{"balance_bias": true, "groups_per_token": 2, "rope_fraction": 0.5, "init_std_up": 0.0226, "init_std_down": 0.0, "optimizer": "adamw", "lr_head": 0.00617, "doc_mask": true}
Below are experts of layer 7 (counted from 0) of a mixture-of-experts language model. Rows are named router (the router's row for the expert), up (a neuron's input weights, with its number) and show model dimensions 384-415. Each number is 200 + 30 x the weight over its row's rms, rounded and kept within 0 to 999.
After each expert's rows: a language model's description of what the expert responds to. This comes from a sample of Wikipedia text that the model never trained on.

# expert 6
router,189,242,222,197,197,177,156,229,212,126,179,202,243,217,148,213,225,179,189,226,194,227,212,192,202,227,214,141,226,182,199,203
up0,249,267,203,194,204,227,121,207,193,201,191,188,233,178,237,254,233,213,175,231,153,196,218,223,190,242,174,181,220,208,188,163
up1,225,195,141,224,213,187,174,159,208,224,221,207,152,146,246,188,184,202,181,247,194,188,194,209,218,225,187,153,192,196,217,273
up2,179,183,228,189,190,195,210,220,213,166,165,253,228,220,159,257,229,170,238,159,214,222,191,158,220,177,188,192,257,166,177,175
up3,233,225,191,233,178,183,258,245,223,176,187,174,208,198,201,198,193,202,165,214,162,189,206,204,261,272,224,177,218,166,178,231
up4,195,205,187,230,212,183,231,211,166,182,213,241,186,228,162,222,221,224,172,202,240,209,202,201,201,200,198,240,159,214,204,141
up5,193,185,177,209,229,240,164,262,258,147,216,191,238,256,243,234,185,190,185,240,206,216,189,207,198,206,199,224,236,218,242,210
up6,180,248,187,207,204,243,190,182,182,181,193,166,181,136,193,153,189,217,243,136,202,242,178,172,222,222,212,149,175,192,267,220
up7,264,195,210,213,184,165,201,264,162,184,217,192,202,174,214,196,179,212,263,222,238,178,158,124,194,243,216,243,246,217,195,255
What it handles: Sentence-ending punctuation

# expert 31
router,215,239,226,169,201,203,104,244,168,158,214,171,218,207,162,215,221,242,209,184,198,228,195,173,191,221,205,177,207,143,222,173
up0,173,196,208,200,220,203,192,235,209,191,198,175,232,148,240,180,235,191,201,176,202,226,207,150,251,219,167,225,187,239,202,186
up1,226,214,225,173,240,202,203,200,160,169,191,244,157,171,235,233,239,223,257,200,206,201,193,223,225,247,240,179,185,202,204,230
up2,230,202,205,218,154,189,255,185,233,220,206,197,224,193,213,244,270,192,212,218,248,140,184,217,219,150,164,195,242,203,216,269
up3,224,246,218,181,183,167,167,196,181,188,238,207,199,232,192,259,187,203,164,201,211,193,185,137,194,157,174,150,128,224,219,240
up4,215,237,236,185,172,204,191,213,213,167,224,207,241,176,216,232,231,200,243,181,202,167,182,255,233,219,196,187,237,182,157,198
up5,235,218,173,211,213,208,236,190,221,233,244,215,173,239,221,163,225,185,194,183,232,256,202,255,188,180,245,244,220,191,219,145
up6,209,250,210,229,224,151,225,201,274,169,193,204,202,217,191,224,184,216,191,236,207,173,177,178,195,186,218,159,214,204,205,217
up7,175,231,183,163,222,133,166,196,211,208,210,224,219,213,177,222,150,148,164,273,175,193,176,217,210,174,231,174,177,196,247,189
What it handles: Leading number digits

# expert 2
router,180,256,208,152,232,163,188,228,252,147,157,197,176,182,168,238,181,209,230,220,202,235,213,182,168,221,180,150,194,166,175,157
up0,209,219,185,173,252,143,174,223,212,191,189,235,176,177,220,194,189,170,224,217,220,204,218,184,151,202,211,172,214,220,205,208
up1,166,243,189,221,204,192,197,243,220,189,210,189,184,192,226,231,273,157,177,172,186,189,162,164,171,168,223,192,285,209,178,208
up2,159,247,243,249,203,225,236,255,133,205,178,199,189,246,174,174,207,217,257,272,193,192,161,192,172,188,206,230,191,165,186,145
up3,174,210,215,192,182,197,147,185,206,227,206,201,197,238,167,148,194,179,217,259,185,222,188,167,166,245,226,205,200,170,198,175
up4,217,199,239,210,190,199,226,213,235,188,210,238,163,243,182,140,226,226,176,182,216,187,184,224,208,151,194,191,149,198,188,223
up5,180,152,157,147,122,142,206,179,231,178,163,183,196,212,231,216,267,151,239,194,189,166,209,219,186,241,268,143,245,219,187,183
up6,238,249,213,172,207,244,189,234,169,205,230,166,161,206,227,170,209,188,205,259,215,195,227,231,241,277,201,222,135,235,159,195
up7,174,208,194,187,103,196,180,206,161,206,182,183,221,219,242,193,229,229,240,222,204,223,168,153,224,205,259,214,169,204,143,229
What it handles: Table cell separators

# expert 13
router,218,203,135,228,228,223,180,172,175,136,201,248,152,198,162,223,176,228,214,236,244,226,238,198,211,210,242,186,203,209,213,162
up0,229,176,172,149,209,199,242,237,189,116,173,235,186,144,198,179,188,159,179,186,178,244,227,160,208,211,197,195,201,178,230,181
up1,186,228,249,220,258,145,243,222,184,133,223,115,240,155,224,194,197,211,197,156,215,222,246,209,224,160,206,206,176,211,139,209
up2,254,168,167,200,154,190,228,211,153,208,162,200,181,193,215,168,237,174,235,199,190,172,259,230,198,182,243,242,207,236,212,247
up3,230,148,198,242,224,228,197,215,176,187,191,196,224,228,130,239,178,245,144,200,239,187,189,165,177,256,197,178,197,164,164,241
up4,225,274,187,191,223,218,226,218,156,162,200,230,189,237,182,229,244,207,187,239,255,243,212,147,197,201,235,230,208,242,190,172
up5,231,206,201,201,172,174,169,209,201,179,225,246,222,242,214,219,246,216,264,149,149,193,159,180,188,171,255,215,209,190,205,217
up6,168,205,220,206,198,244,135,238,228,177,215,145,209,191,225,223,192,200,235,238,196,178,257,190,182,233,147,211,154,219,159,232
up7,206,193,234,225,224,184,230,199,230,208,239,239,181,208,199,242,205,230,239,221,181,201,200,160,219,165,179,219,238,261,198,269
What it handles: Coordinates and infobox figures

# expert 14
router,239,187,216,203,187,199,171,212,187,174,215,165,186,246,212,268,223,140,188,226,248,221,228,235,243,268,235,180,167,202,214,241
up0,175,208,222,173,201,225,198,172,221,199,215,183,225,188,256,150,217,224,195,245,189,257,194,241,208,164,207,213,239,149,208,159
up1,216,238,195,210,213,180,220,186,179,222,192,177,145,155,209,220,215,224,202,251,174,211,200,177,197,172,232,203,157,180,140,185
up2,167,243,219,221,215,183,193,191,209,165,182,167,195,219,166,261,199,199,195,176,200,265,234,193,220,203,225,179,165,177,196,160
up3,163,179,215,182,216,238,212,194,216,204,185,230,222,112,150,198,245,138,266,211,197,181,145,194,207,259,190,200,171,169,241,212
up4,204,196,198,234,231,180,248,219,157,248,226,186,168,196,198,214,188,160,210,194,154,200,185,159,228,167,203,227,170,203,151,170
up5,166,233,139,163,172,208,227,195,185,186,207,230,182,182,231,249,227,173,190,175,151,202,156,141,178,158,174,189,207,206,207,261
up6,192,231,244,205,209,190,194,187,160,156,159,177,175,194,203,196,172,217,237,177,176,181,188,150,206,235,189,184,176,239,201,186
up7,196,241,174,188,199,258,215,309,145,219,185,201,179,219,212,249,190,198,218,201,170,194,190,202,220,246,253,175,249,198,227,143
What it handles: Table cell endings

# expert 11
router,243,208,202,179,167,177,191,212,188,223,202,240,148,216,208,226,182,159,230,247,143,223,166,201,203,243,219,169,241,174,256,145
up0,245,208,182,185,209,158,185,185,170,173,171,239,158,184,197,246,198,195,230,214,225,191,210,192,250,219,224,149,205,221,226,234
up1,227,217,164,171,160,199,158,189,238,148,170,276,133,201,209,196,195,201,176,207,190,200,243,217,225,209,227,220,227,222,216,195
up2,222,222,244,240,225,132,236,257,200,168,130,193,217,174,203,184,255,240,170,246,246,197,240,193,202,228,229,167,183,178,188,214
up3,255,164,213,213,192,230,190,252,153,221,165,243,234,224,173,194,214,172,205,249,191,209,277,175,200,198,229,174,179,158,228,180
up4,241,222,220,160,199,209,212,175,216,176,189,260,144,194,248,203,253,203,218,214,183,214,230,185,211,173,221,150,206,161,207,174
up5,216,235,207,272,195,100,231,200,203,181,206,215,184,185,214,209,237,202,173,192,174,229,166,201,185,213,175,188,156,153,152,192
up6,171,215,204,143,183,277,218,189,250,221,210,203,187,188,215,220,163,163,215,174,209,237,221,176,179,188,195,194,191,247,233,241
up7,267,232,187,217,161,193,261,185,255,220,235,182,162,189,170,203,217,191,221,237,179,236,196,143,196,212,179,201,199,238,194,187
What it handles: Name and year pieces

# expert 7
router,248,212,191,210,171,158,191,241,208,176,207,284,214,193,238,230,228,209,215,237,170,179,216,151,193,250,211,217,214,168,229,185
up0,167,195,154,230,176,172,186,217,218,164,193,223,218,208,216,153,183,245,235,206,159,179,240,245,190,164,213,180,253,166,191,217
up1,161,147,251,172,171,241,236,212,162,193,238,152,194,183,157,134,240,169,189,238,168,204,192,237,241,168,221,241,195,200,252,267
up2,125,162,149,233,205,194,205,212,168,155,237,194,168,215,193,175,223,195,223,270,233,213,182,144,206,133,202,195,179,221,269,201
up3,175,201,203,226,217,199,205,165,159,117,151,230,236,223,180,253,229,186,201,189,219,211,166,177,251,216,213,217,237,166,228,178
up4,180,212,219,181,222,238,162,312,200,178,191,275,157,142,221,203,225,159,166,251,176,225,193,140,198,193,156,222,159,164,228,188
up5,170,171,183,226,255,157,234,221,232,190,253,218,210,174,192,217,174,235,173,207,165,152,250,170,215,197,170,196,195,253,171,188
up6,173,186,170,199,209,177,225,242,191,228,265,229,173,260,175,142,242,229,238,204,171,189,209,206,232,161,265,243,203,166,205,219
up7,173,217,239,243,154,252,247,207,247,195,162,187,147,168,210,221,223,188,249,227,239,212,215,246,229,198,200,224,252,216,148,188
What it handles: Surname pieces and "that"

# expert 21
router,207,210,199,222,211,187,169,273,201,182,197,255,211,232,206,249,204,152,167,216,185,251,232,176,179,200,209,195,204,142,185,233
up0,179,210,191,187,237,157,176,212,257,198,251,236,191,214,239,271,200,235,201,174,213,211,214,217,203,197,187,192,161,159,141,163
up1,154,163,245,219,215,189,241,219,198,238,136,198,221,172,262,177,186,167,155,182,186,188,192,158,211,171,197,194,204,166,237,191
up2,192,217,155,172,206,168,196,182,181,213,207,185,172,178,238,169,220,186,176,152,197,225,253,187,208,195,187,170,188,228,168,184
up3,182,272,211,232,217,143,231,249,147,183,190,198,211,173,215,206,214,176,239,208,214,217,180,203,200,170,179,153,228,170,235,209
up4,215,181,138,195,153,199,195,169,192,164,235,175,244,172,181,186,186,232,200,160,202,202,169,221,210,201,190,218,140,246,215,240
up5,239,221,208,187,164,164,236,110,151,177,187,243,222,255,163,198,240,209,223,216,172,222,203,253,162,168,237,194,170,196,177,226
up6,185,198,154,184,205,174,164,191,189,187,213,225,212,247,184,202,198,138,180,160,213,242,153,155,216,167,212,199,229,161,265,261
up7,195,213,204,199,248,182,106,237,238,175,189,239,206,221,219,215,178,209,215,232,184,192,229,217,219,151,227,217,178,147,168,196
What it handles: Locative prepositions, place names

# expert 23
router,205,211,193,203,263,259,205,250,215,217,244,212,162,204,179,198,204,172,186,234,227,219,155,194,154,234,206,184,172,163,165,237
up0,173,235,240,234,236,222,208,183,195,165,209,209,228,236,194,216,210,183,142,265,244,165,154,165,189,183,199,153,189,207,159,180
up1,240,216,225,172,210,210,226,186,195,221,174,200,164,232,203,266,230,221,253,158,231,221,232,202,171,166,176,189,224,223,170,200
up2,193,210,182,196,146,148,229,191,203,209,231,239,185,259,201,181,203,229,196,204,206,135,191,170,203,204,209,217,215,188,189,252
up3,229,155,175,214,163,197,204,221,235,230,237,202,226,211,227,165,195,189,245,145,205,189,216,176,235,201,175,149,188,195,155,241
up4,168,140,170,138,207,155,121,231,205,189,194,176,207,188,207,183,220,189,228,191,173,177,226,198,217,182,236,176,224,182,235,204
up5,211,212,209,209,169,204,184,189,171,174,179,235,182,218,202,190,174,201,140,205,166,177,186,177,176,215,250,224,158,220,157,188
up6,141,246,155,139,249,234,179,246,226,175,214,204,189,197,198,218,170,181,231,222,234,220,191,159,197,195,263,180,222,216,173,210
up7,189,225,147,171,171,162,186,222,210,186,202,200,138,162,197,243,190,216,211,171,216,249,200,227,240,228,219,207,199,214,197,129
What it handles: Proper noun pieces

# expert 17
router,221,240,238,195,231,222,202,223,234,139,172,233,156,145,243,204,222,144,251,239,189,221,229,209,208,181,191,217,190,162,137,215
up0,209,213,197,142,242,207,153,196,151,204,186,242,201,165,189,244,289,207,257,210,216,238,146,231,200,229,258,232,177,189,207,193
up1,203,226,235,183,198,216,210,223,170,164,173,218,204,219,204,224,217,143,211,185,162,192,166,204,178,176,204,170,242,196,204,206
up2,200,234,235,232,222,178,171,187,246,186,215,217,226,230,207,215,243,165,193,171,209,200,190,207,212,155,202,172,236,151,203,206
up3,218,212,253,187,216,208,165,181,201,215,165,165,236,171,198,170,173,178,211,266,230,216,181,201,184,149,187,215,245,227,122,185
up4,168,138,219,198,219,172,263,172,209,154,176,186,216,182,221,265,194,227,209,202,168,212,206,197,194,235,160,132,270,149,171,239
up5,219,284,245,165,197,159,149,234,196,168,243,179,179,211,196,137,178,230,199,245,203,203,199,185,242,240,145,226,196,191,114,197
up6,220,270,220,188,204,201,178,218,234,185,189,231,224,182,258,205,212,225,164,230,178,203,159,208,196,233,207,165,187,212,150,184
up7,171,225,193,169,246,232,144,195,207,173,160,152,257,181,194,182,201,243,249,182,200,244,266,154,217,216,199,170,282,220,242,149
What it handles: Common verbs and adverbs

# expert 10
router,232,161,192,231,209,178,173,236,222,193,117,247,204,156,181,231,230,219,206,203,155,236,200,184,227,181,227,155,211,183,184,215
up0,202,177,172,199,203,187,203,201,195,238,188,168,201,220,202,211,232,187,189,211,218,196,230,192,233,219,230,137,164,163,169,223
up1,204,168,204,171,174,231,221,172,190,188,206,175,210,207,204,251,243,206,207,252,209,188,201,230,190,268,208,276,198,237,245,203
up2,197,194,143,236,241,239,175,248,198,181,215,183,195,209,168,176,195,244,202,162,202,185,266,251,188,231,185,201,147,219,227,191
up3,201,241,219,211,226,190,211,244,156,204,164,141,167,226,255,221,184,234,211,224,134,175,202,202,240,192,177,212,191,241,148,203
up4,250,221,181,208,149,181,233,183,180,149,210,172,199,167,172,198,221,224,225,253,241,266,224,198,200,240,207,167,193,218,235,179
up5,181,245,228,177,238,218,146,223,218,195,243,152,163,221,230,212,201,153,232,190,170,185,277,149,202,180,207,204,196,152,189,162
up6,206,205,236,194,195,196,216,254,207,156,217,149,195,172,238,180,223,221,250,227,241,220,199,220,210,201,192,209,233,191,194,186
up7,198,213,153,173,198,197,203,151,157,204,208,211,161,199,177,193,182,141,223,231,178,216,239,184,190,232,277,230,156,166,166,166
What it handles: Articles and paragraph breaks

# expert 28
router,224,228,225,152,218,229,172,193,193,180,221,247,175,196,181,222,220,110,186,185,165,253,218,155,213,252,186,160,238,164,234,148
up0,194,257,195,229,187,182,179,185,156,219,181,182,219,260,168,235,170,170,190,180,246,231,233,204,207,214,206,208,231,169,247,158
up1,211,177,219,269,238,168,204,243,149,194,160,248,191,230,201,214,149,182,185,210,188,181,225,150,201,201,162,262,139,221,167,192
up2,175,186,175,171,205,203,241,231,219,184,217,174,180,202,212,186,223,192,266,215,229,186,135,189,278,189,193,174,268,241,174,237
up3,220,172,197,192,285,192,191,224,202,213,229,146,231,206,151,216,178,171,184,203,244,191,201,217,175,180,184,171,187,231,200,240
up4,118,154,222,155,204,215,210,218,193,201,240,182,181,196,196,224,222,212,255,212,208,172,205,177,182,207,242,244,235,171,227,221
up5,212,255,167,219,227,171,209,213,242,246,203,248,214,165,228,229,267,197,239,178,209,186,199,219,184,155,154,201,186,183,218,202
up6,252,191,184,156,213,136,121,229,201,180,127,183,216,195,176,170,176,256,240,193,220,166,250,131,229,228,200,199,177,220,175,248
up7,200,210,169,234,187,156,191,180,207,244,199,258,240,253,201,264,212,184,228,147,217,140,258,179,147,217,186,223,180,166,188,251
What it handles: Foreign name onsets

# expert 12
router,232,206,276,202,193,217,197,232,199,179,224,233,187,192,190,238,234,158,191,211,150,248,231,224,172,244,177,243,225,143,177,156
up0,242,253,193,167,189,168,178,225,173,203,248,168,231,199,241,192,193,159,204,210,163,203,200,167,207,223,197,155,178,189,222,192
up1,186,174,205,224,217,160,175,207,206,194,187,272,229,172,147,203,212,194,215,179,153,182,226,138,192,200,264,232,231,175,162,205
up2,212,162,217,197,236,203,202,190,213,192,148,188,230,187,152,181,215,189,124,228,161,213,242,230,221,195,194,194,225,111,258,138
up3,210,232,226,238,261,231,169,221,175,211,154,175,206,178,137,212,217,215,180,259,132,196,267,244,175,202,231,182,261,240,218,236
up4,190,242,186,189,188,204,206,217,237,202,181,164,164,182,228,187,231,222,210,231,168,205,200,233,156,214,198,180,238,218,218,201
up5,218,208,208,214,195,176,187,183,259,209,227,181,247,191,191,197,159,231,150,173,221,203,206,207,182,202,218,153,193,196,189,153
up6,184,201,212,148,222,236,208,201,176,216,192,213,242,180,228,255,185,245,191,233,189,180,160,221,171,187,176,235,243,198,254,213
up7,198,201,229,213,200,213,174,191,154,169,214,189,217,190,211,158,180,171,170,177,238,209,216,205,181,246,162,233,171,144,191,206
What it handles: Biographical verb phrases

# expert 26
router,141,192,210,169,212,280,201,224,262,207,216,254,186,206,203,198,238,190,217,186,218,246,227,255,216,221,206,151,224,160,259,233
up0,192,216,196,166,217,189,227,237,189,192,114,219,221,165,200,197,190,212,210,219,198,158,205,227,206,214,187,201,199,241,189,188
up1,139,260,170,163,197,186,204,175,216,204,159,176,175,162,141,203,202,200,142,245,163,166,175,196,300,216,196,192,177,224,187,239
up2,175,164,202,240,162,185,196,236,248,179,161,193,176,193,197,172,195,254,169,223,223,172,196,198,189,258,234,192,184,99,203,161
up3,234,275,237,214,206,213,236,240,222,192,171,124,245,208,221,187,163,231,242,178,226,197,228,176,250,184,257,165,223,199,161,173
up4,182,152,132,159,169,230,201,175,192,184,203,220,150,181,184,216,239,174,212,143,167,213,240,169,243,195,171,185,168,239,238,211
up5,224,183,168,183,204,186,243,188,207,158,180,284,191,199,204,166,218,251,190,150,186,244,219,189,180,147,217,131,210,189,169,219
up6,201,210,156,202,209,193,151,257,166,225,168,170,241,165,137,161,186,226,209,196,233,182,204,184,161,220,183,225,137,213,175,190
up7,216,176,247,131,256,206,230,193,232,187,200,152,146,164,187,237,191,233,200,208,198,209,237,192,179,222,196,193,197,235,207,249
What it handles: Adjectives and taxonomy breaks

# expert 19
router,186,243,202,191,178,265,180,177,224,212,180,205,178,157,204,256,188,166,225,166,174,240,196,202,196,240,251,147,216,171,217,187
up0,211,233,176,226,211,238,192,221,231,160,133,236,205,189,194,256,235,213,179,201,198,264,212,172,199,143,210,173,233,162,218,217
up1,279,186,200,179,162,219,209,210,224,199,211,193,142,163,198,234,245,187,270,181,206,239,203,181,193,216,174,183,190,179,168,192
up2,166,180,184,181,211,203,183,235,200,243,252,233,190,194,213,235,175,181,196,170,206,230,141,216,181,187,243,176,180,168,138,241
up3,205,193,130,148,124,152,180,265,190,170,184,177,144,267,211,185,233,174,182,154,198,215,247,186,248,220,186,161,237,230,241,148
up4,171,221,191,217,174,198,184,223,164,190,234,198,250,201,205,223,170,219,262,221,130,184,195,172,166,183,221,210,158,177,166,151
up5,251,219,181,184,201,164,194,223,181,171,196,211,247,212,233,166,226,200,251,231,199,215,170,211,194,227,212,206,180,242,222,129
up6,154,227,211,209,204,199,219,176,179,224,228,177,241,222,244,189,221,223,162,240,202,204,242,209,239,237,224,163,212,182,250,222
up7,247,232,156,191,150,232,185,229,174,237,181,194,167,204,239,180,247,208,243,206,215,184,156,197,239,222,231,211,191,161,178,166
What it handles: Commas after words

# expert 4
router,182,199,175,195,206,177,223,221,218,190,220,166,178,161,207,206,227,149,199,225,159,230,205,193,191,206,218,195,195,165,230,254
up0,175,227,181,204,211,193,182,233,211,188,215,225,154,155,256,165,216,243,171,249,188,159,179,188,189,192,232,192,202,180,225,254
up1,233,175,175,189,191,187,235,172,163,240,156,209,264,197,189,236,206,159,221,211,173,216,193,192,183,224,182,177,190,196,263,206
up2,159,216,195,213,162,144,195,232,226,191,223,215,179,223,188,215,220,275,188,185,177,202,172,150,225,196,181,233,249,263,167,232
up3,149,220,251,211,200,179,180,182,209,176,209,197,162,153,164,231,135,176,214,177,218,201,215,222,203,206,223,174,206,232,181,210
up4,215,193,223,238,217,179,237,220,217,226,213,142,211,213,182,189,234,148,137,269,155,202,248,221,219,214,237,187,175,203,168,153
up5,222,201,148,192,176,151,193,237,133,175,160,164,192,223,169,198,258,211,159,245,218,189,210,219,212,235,227,174,208,168,195,173
up6,229,222,196,169,199,262,188,178,168,222,204,187,193,234,184,176,178,187,187,149,228,190,184,197,177,192,210,184,158,146,221,212
up7,186,235,236,156,263,208,191,198,211,176,139,187,195,201,238,198,215,229,210,200,147,216,224,158,181,191,162,202,231,208,208,186
What it handles: Common-word endings and nouns

# expert 30
router,203,213,211,178,218,220,191,195,212,199,165,222,200,154,250,227,211,168,230,168,213,229,171,188,165,244,199,185,206,170,249,204
up0,192,261,157,193,216,185,205,216,211,245,242,273,219,205,204,201,189,228,200,217,202,221,176,206,225,228,191,198,182,208,225,193
up1,193,266,131,208,232,209,203,267,213,162,221,231,199,181,211,189,218,183,210,186,200,147,176,152,183,224,186,217,203,227,224,206
up2,193,298,208,160,175,179,187,232,128,184,190,182,150,249,204,247,213,120,204,158,207,205,202,199,160,201,225,166,189,197,220,218
up3,246,190,186,168,132,142,209,198,224,168,241,172,210,190,161,240,190,203,223,226,177,226,222,230,262,213,239,234,227,211,176,176
up4,142,246,173,163,247,169,229,237,186,247,248,168,210,193,169,214,171,217,212,181,203,209,186,230,252,186,196,148,258,137,163,211
up5,209,148,154,236,232,142,206,203,250,219,200,185,217,264,224,191,191,194,184,215,202,199,250,265,244,211,191,193,217,209,164,223
up6,212,192,207,190,208,219,205,202,221,185,164,198,200,168,195,229,238,181,205,169,210,133,207,180,205,240,213,182,205,159,239,215
up7,222,215,158,204,172,180,203,215,163,194,221,188,212,150,181,198,221,181,180,221,220,244,218,188,177,232,244,146,192,183,213,137
What it handles: Foreign name endings

# expert 22
router,214,220,259,178,224,199,217,207,207,209,141,239,221,223,177,226,159,189,185,197,191,194,256,203,242,234,176,160,223,161,212,222
up0,206,221,165,196,205,128,182,260,224,219,221,209,221,198,219,182,184,240,202,164,213,178,244,196,235,225,190,199,159,220,191,192
up1,212,170,205,217,141,193,196,163,178,220,188,180,271,197,220,188,172,201,240,207,191,238,235,241,224,206,204,176,167,171,243,228
up2,240,231,235,206,240,209,225,211,228,200,169,169,173,187,185,202,193,180,155,191,180,185,215,221,240,233,250,156,218,155,175,193
up3,220,211,203,205,258,151,216,179,232,238,211,158,195,186,161,218,238,198,246,188,224,151,234,228,135,189,206,245,202,199,182,169
up4,227,196,195,181,168,253,208,209,225,198,223,182,236,181,185,171,190,232,223,220,187,174,216,175,188,171,186,213,256,212,239,191
up5,190,185,198,197,188,168,170,264,201,170,202,226,199,217,197,235,207,207,164,174,244,255,255,184,229,242,169,234,217,219,226,187
up6,204,241,183,212,142,178,182,239,224,236,191,230,213,198,152,201,184,196,240,207,208,202,233,185,207,248,203,244,191,211,218,207
up7,210,224,149,189,172,198,195,202,193,198,277,198,251,218,176,177,135,169,168,232,161,250,224,249,272,274,182,183,227,190,203,194
What it handles: Mid-word fragments

# expert 1
router,229,206,223,233,204,200,218,220,161,151,180,196,219,178,224,204,226,150,232,191,170,220,221,205,178,256,228,194,220,168,194,172
up0,206,141,191,146,188,165,231,176,147,150,206,208,212,227,190,215,247,175,184,202,155,233,221,201,190,144,176,169,209,193,229,159
up1,239,162,161,198,228,147,158,208,191,189,176,249,199,196,231,195,198,140,181,172,216,231,178,213,203,207,181,139,194,185,194,219
up2,194,191,215,198,207,159,177,187,168,211,234,132,221,171,193,187,163,246,178,176,229,228,205,183,175,170,185,210,159,215,197,136
up3,231,201,234,194,172,210,166,242,251,229,150,220,175,189,235,193,212,186,185,142,192,201,150,185,204,215,274,203,191,231,184,235
up4,190,170,171,193,201,167,206,174,169,195,237,182,205,179,193,210,283,234,169,139,222,230,176,187,102,191,164,211,189,168,186,254
up5,183,230,223,210,219,201,208,182,195,179,175,189,196,210,168,219,253,182,184,219,163,229,126,134,195,162,204,143,221,180,214,242
up6,247,216,212,211,185,165,179,186,212,162,263,201,206,176,156,193,264,166,224,221,156,170,243,195,213,197,242,263,216,185,214,202
up7,228,258,155,183,182,213,223,139,215,253,201,201,210,190,208,229,288,282,211,168,161,166,201,222,178,186,270,188,211,207,180,205
What it handles: Dates, ranges, table separators

# expert 15
router,207,218,189,214,162,190,191,205,215,203,172,214,180,210,187,239,184,206,252,191,188,220,168,199,167,225,187,164,211,182,228,210
up0,175,172,128,182,192,167,213,140,215,186,183,185,250,149,183,217,186,218,185,179,213,222,183,168,194,197,209,236,179,220,236,213
up1,239,201,208,171,194,169,200,198,178,203,262,162,187,213,242,204,222,210,181,219,240,230,191,223,218,187,227,228,174,157,215,189
up2,183,153,228,200,199,189,176,199,244,198,249,225,204,254,192,258,181,226,192,159,146,198,210,163,275,189,231,193,195,171,240,235
up3,230,205,195,148,255,257,229,206,162,209,228,204,153,213,238,192,169,219,197,247,258,202,190,153,210,208,198,172,154,195,210,180
up4,189,189,179,187,166,200,154,126,237,145,207,260,242,174,209,242,153,216,211,201,190,192,257,195,220,195,212,214,229,165,195,170
up5,201,230,256,177,176,212,231,201,187,185,241,186,224,235,216,209,219,164,250,215,195,185,198,212,226,245,169,199,190,212,214,244
up6,220,206,195,189,280,200,170,217,222,222,222,191,199,145,222,242,225,175,190,170,204,191,192,165,210,229,192,229,205,215,209,231
up7,202,215,165,235,182,163,157,189,159,191,215,210,227,202,178,205,198,177,129,189,196,178,163,180,177,243,236,223,205,163,175,187
What it handles: Scientific and occupational suffixes

# expert 20
router,196,244,204,226,221,235,215,211,200,159,181,218,158,180,135,230,222,194,236,244,169,263,231,213,182,220,189,226,210,172,194,244
up0,243,232,175,204,217,187,187,160,185,183,252,180,218,229,216,185,206,230,223,219,212,227,214,193,195,257,178,172,302,226,183,181
up1,186,235,172,225,192,159,189,202,224,187,166,292,240,197,165,223,240,242,202,196,181,219,158,172,225,196,197,172,207,196,237,212
up2,210,166,209,190,211,245,149,195,243,218,190,148,245,172,197,207,219,190,214,220,182,201,191,153,239,158,182,207,197,184,205,248
up3,179,194,175,195,247,138,156,214,177,212,230,180,197,188,221,208,210,174,150,144,204,149,193,215,233,229,200,205,168,211,219,190
up4,209,160,154,179,232,233,184,199,231,168,163,171,207,185,193,163,233,204,206,204,220,197,199,143,186,174,215,194,152,200,152,211
up5,165,158,222,132,207,175,151,223,193,212,211,198,191,175,163,204,200,190,254,275,230,229,181,193,213,187,209,259,272,175,202,226
up6,194,226,177,206,153,231,181,198,234,187,141,263,181,204,178,218,235,246,206,208,122,219,214,270,155,222,199,223,204,199,233,236
up7,192,194,259,179,169,208,231,223,243,195,220,168,186,171,203,170,176,190,214,244,232,173,230,224,208,263,169,157,233,199,149,226
What it handles: Verb and suffix pieces